Weights of a small mixture-of-experts language model, trained from scratch on English Wikipedia: a sigmoid router, 5087 steps.
Below are experts of layer 3 (counted from 0) of a mixture-of-experts language model. Rows are named router (the router's row for the expert), gate (a neuron's input weights, with its number), up (a neuron's input weights, with its number) and show model dimensions 0-95. Each number is 500 + 25 x the weight over its row's rms, rounded and kept within 0 to 999. Numbers have three digits each.
Before each expert's rows: "mostly gets" lists some tokens that are sent to it at least half of the time. This comes from a sample of Wikipedia text that the model never trained on.

# expert 5
mostly gets: "He ", ").", "then ", ";", "she ", "She "
router:487484490479493523474512479481497495491479481517543463504516499500528467481475520465518520526494482483489507487471507531495500465512509498485492467537498506500485479483444540500470515492545554490507567495519499496491496531586525519531480492497487486474507481513517495456514498526519516527
gate0:514587484514495525485442468479496508503519503498460484486526470517535479548479503484502486514527485477468509496529508484456465511510491497467494515499496514472523494532511503474489545485550497491536491477547494487534476535493494450484537482464502520462517495519554469494539502506465518512
up0:471508530489466474509469513511515491502493489513502482539454556503471484484548493512551523513505508540536513537489505467532460451512493539450519498520542522515529505483496476511471506523473515458497486539498506508480485472472473499472498494515466473491488502494486514499507512487489517519
gate1:488511530522540510513477481504504500456475550450488548532536573513529512518506488495467476531475478493469513466473485447535530535477465502538489487476524501468508463493459525524514491486509536466467492481509490515521496511522465510490467501526507502495547489525476501503494509500474506480
up1:527500483479465526517502514534506497510482461526521492482459432484491487457512532479546466501480499495518509514493546567489530480466516499461499456547466473502500563500527488506486485541499465503491481524488479492462503484465519478479518509520482530471491495481536483514511498495535524513
gate2:504488512536522519547487486514536505505488515476504558491525509491493511490521512523487549467532517493538516498470504476485513527495478470506487540526439498512510471505439494497491455483513511508458487491496496523480459508522477514550486519499505504499447541518492532473506528466488506499
up2:476452495475476495518540495444496488518521490546475491521489500536496499511507477507492538516494533516476491458493497499529462503487460503500557488523528476495524512499437512497484498496521460492509548497488509526462524464475497503484475556521500512468518511499540468501497484491505491479
gate3:523498488487516509523547457481462473484503554517466434466493453509442539444475504548469524490500493517497529524497508494471498517484499507511509472521501530529476492529510451529501480533484514452481478510507508522466549485448491516526474488536507497468539517494531478483489529485455493484
up3:507523484526464517469483536497494494503504453480532522521502530507508434496483520466574485505482487499490499481523497446528529476533482535489487490514488494489517541475462541467490520501504498509525510501504504490509473502505486516492484524467464518501470481494451480498488481530503472494

# expert 3
mostly gets: "″", "area ", "signed ", "line ", "announced ", "tion "
router:496487473504506537517483509493536479488530519513439518517474462536493498521496482451526543457497452520519481514475508532516448494521478546482503474522493528502527487514517478522482516497503485550502535513506520508514470457469501521505456520488477517471456491477520526486541505513516483434
gate0:522504524460470484520458550515513506525516469514472487520512498483464503494462460468554485529514498491534463467475541510483530490543540465494509511484460495505516465541480522514494502509503502474507466480500466490491509492511481554572483468505476484492487487516486545481503474504499435505
up0:458534531493568526485506509446472500458486500477523480510495488478509521508511509488508515473492534501484505531494494488503479516515506517452494504493551471503485489471512507493484524472450495491527473508460491502542469516457488414496469516521515550509519500516497484570454500545503458552
gate1:482478487525482494508461435465533484498508572491461496495524476506505495491519503496475497478515485521492490511516498530502465542474456469515469507488564518495478475456457465505498504491494529497503478529555455523539519515502490546475504509485515498499499481505482511492520496491459487510
up1:516513453501513545515479516465468484586512496512498477475510538499489484453521480524519464496468497530512500485497498525493486484461518487497482514545513501430486502530494502489506511497495482537510549517506501475505495484478494495485464486508497508513456493522507538475513495511535524506
gate2:495518532473499470537470531466551510501505503500485474473484507515498543486452480557528479458471519503510495500497538506457539486503445497474525481498541471512543505500525522488494478508517469475498462480498462518525501556503496468500516506440501500503453499460493496497527502476455544517
up2:503482488503493525469469528450545513494496490522518538495497506515474480539485497499513512497481517503470481521486512485513473491547498553500508520504508518436560501499484516435478482524472529507495449496495533528449473525434459458441506506496511496526516494517480516523537486471468523521
gate3:440536468486463459521520476490505473478540515508506480477538516485526529493467496506479457489537513498482514491468491480525539500520498424492530487501484488543487477491507528490495507497484525494485482513488478469488500507540502480507510509494502499527492541486511504510490509489536470490
up3:577494530505469521496468531487507547533476501482482500513479489494506515514482525510509527525476493528526512506515504525468444528529511544507483502493527521464470526481485508514530470466491489501505518498524518502540500462452547551480491486504479487467527480519502487509477494515465503491

# expert 4
mostly gets: "ad", "id", "Am", "ay", "tr", "ud"
router:505517493510480511498468487471517487513482471497478511509491499488480510485505515455556547496491552485506503481480476475475500520520540501469496504494502504500487483563535517505489513494517527527486554542509478494513498482570501523526507481497507523516457500484513509513480475484481480492
gate0:536500504495492492475512491560472507488494495481486508510540529485457508476509515518479490474526529543524494466497505504471535492535501522528466476530505469510509502502513454500490525487445535531500478500493484513470513510497495523516464505516487497503510490470474459471512482497480537483
up0:507522487521550495495527535491555480483529516516512493514482466539487508518478493482519501547484521456497503509501490455476500493519510497487480487489489507506478490507495529477483532533512463505522500476504516498483474483535489484543514481513515506518459519509536551504476507512508520486
gate1:518537504505540468531535555517499503484469476512525464525511494522513531486482470494507517535535494477463460458515550561514431457503476500477468482476497500494517533492544479530469474489455515474521484508468511530511515555435512500513521504477519506514482511540479511543505481468537479466
up1:495495502479523537515486504510498536479477494516456476492480495491480482486491485489435502514454484553497455501508514497525513529469517507513505521481525473490505490498451462466543502490500497486492523525547468500523511505533444500486460541501473492506491466499511493488475513515553517522
gate2:529476471451494500524542535502480490501461490548508490523476511516478561476487511508420500521475514485509540514487529480490462510504483494509503553462484510505494515500492486521528458461479485537516500499452460535508503456486481500507486520542467501498504463474471480484501524473504507470
up2:486465494504523546507539473496511479471526525475463516508493524454500506504522539512504514527445527477470519573504480545515477448531507504525459519491477489522494512520513523499485515478519514463509527524542551498495480495479480520487558509485526483550497535478492477528493510491530475538
gate3:506512509513511525463466505520514495492507481531473448485478491472461512460530506511534480495514499480517509478480451434511510486467526499507544523482483526486458520527484490559499477527501479467478522501525520464467495523531483511528541513494483548494492531509495490470540477493511486516
up3:478513480546513513501475489557531498515508490546537443478504519483498510506501509526470516520529535539508471546471475473483465430455473517475476495474494489497462485536485513545482456519490523481478495450472497457508529483482467537525503486470510550475458493507484517484535471481456505497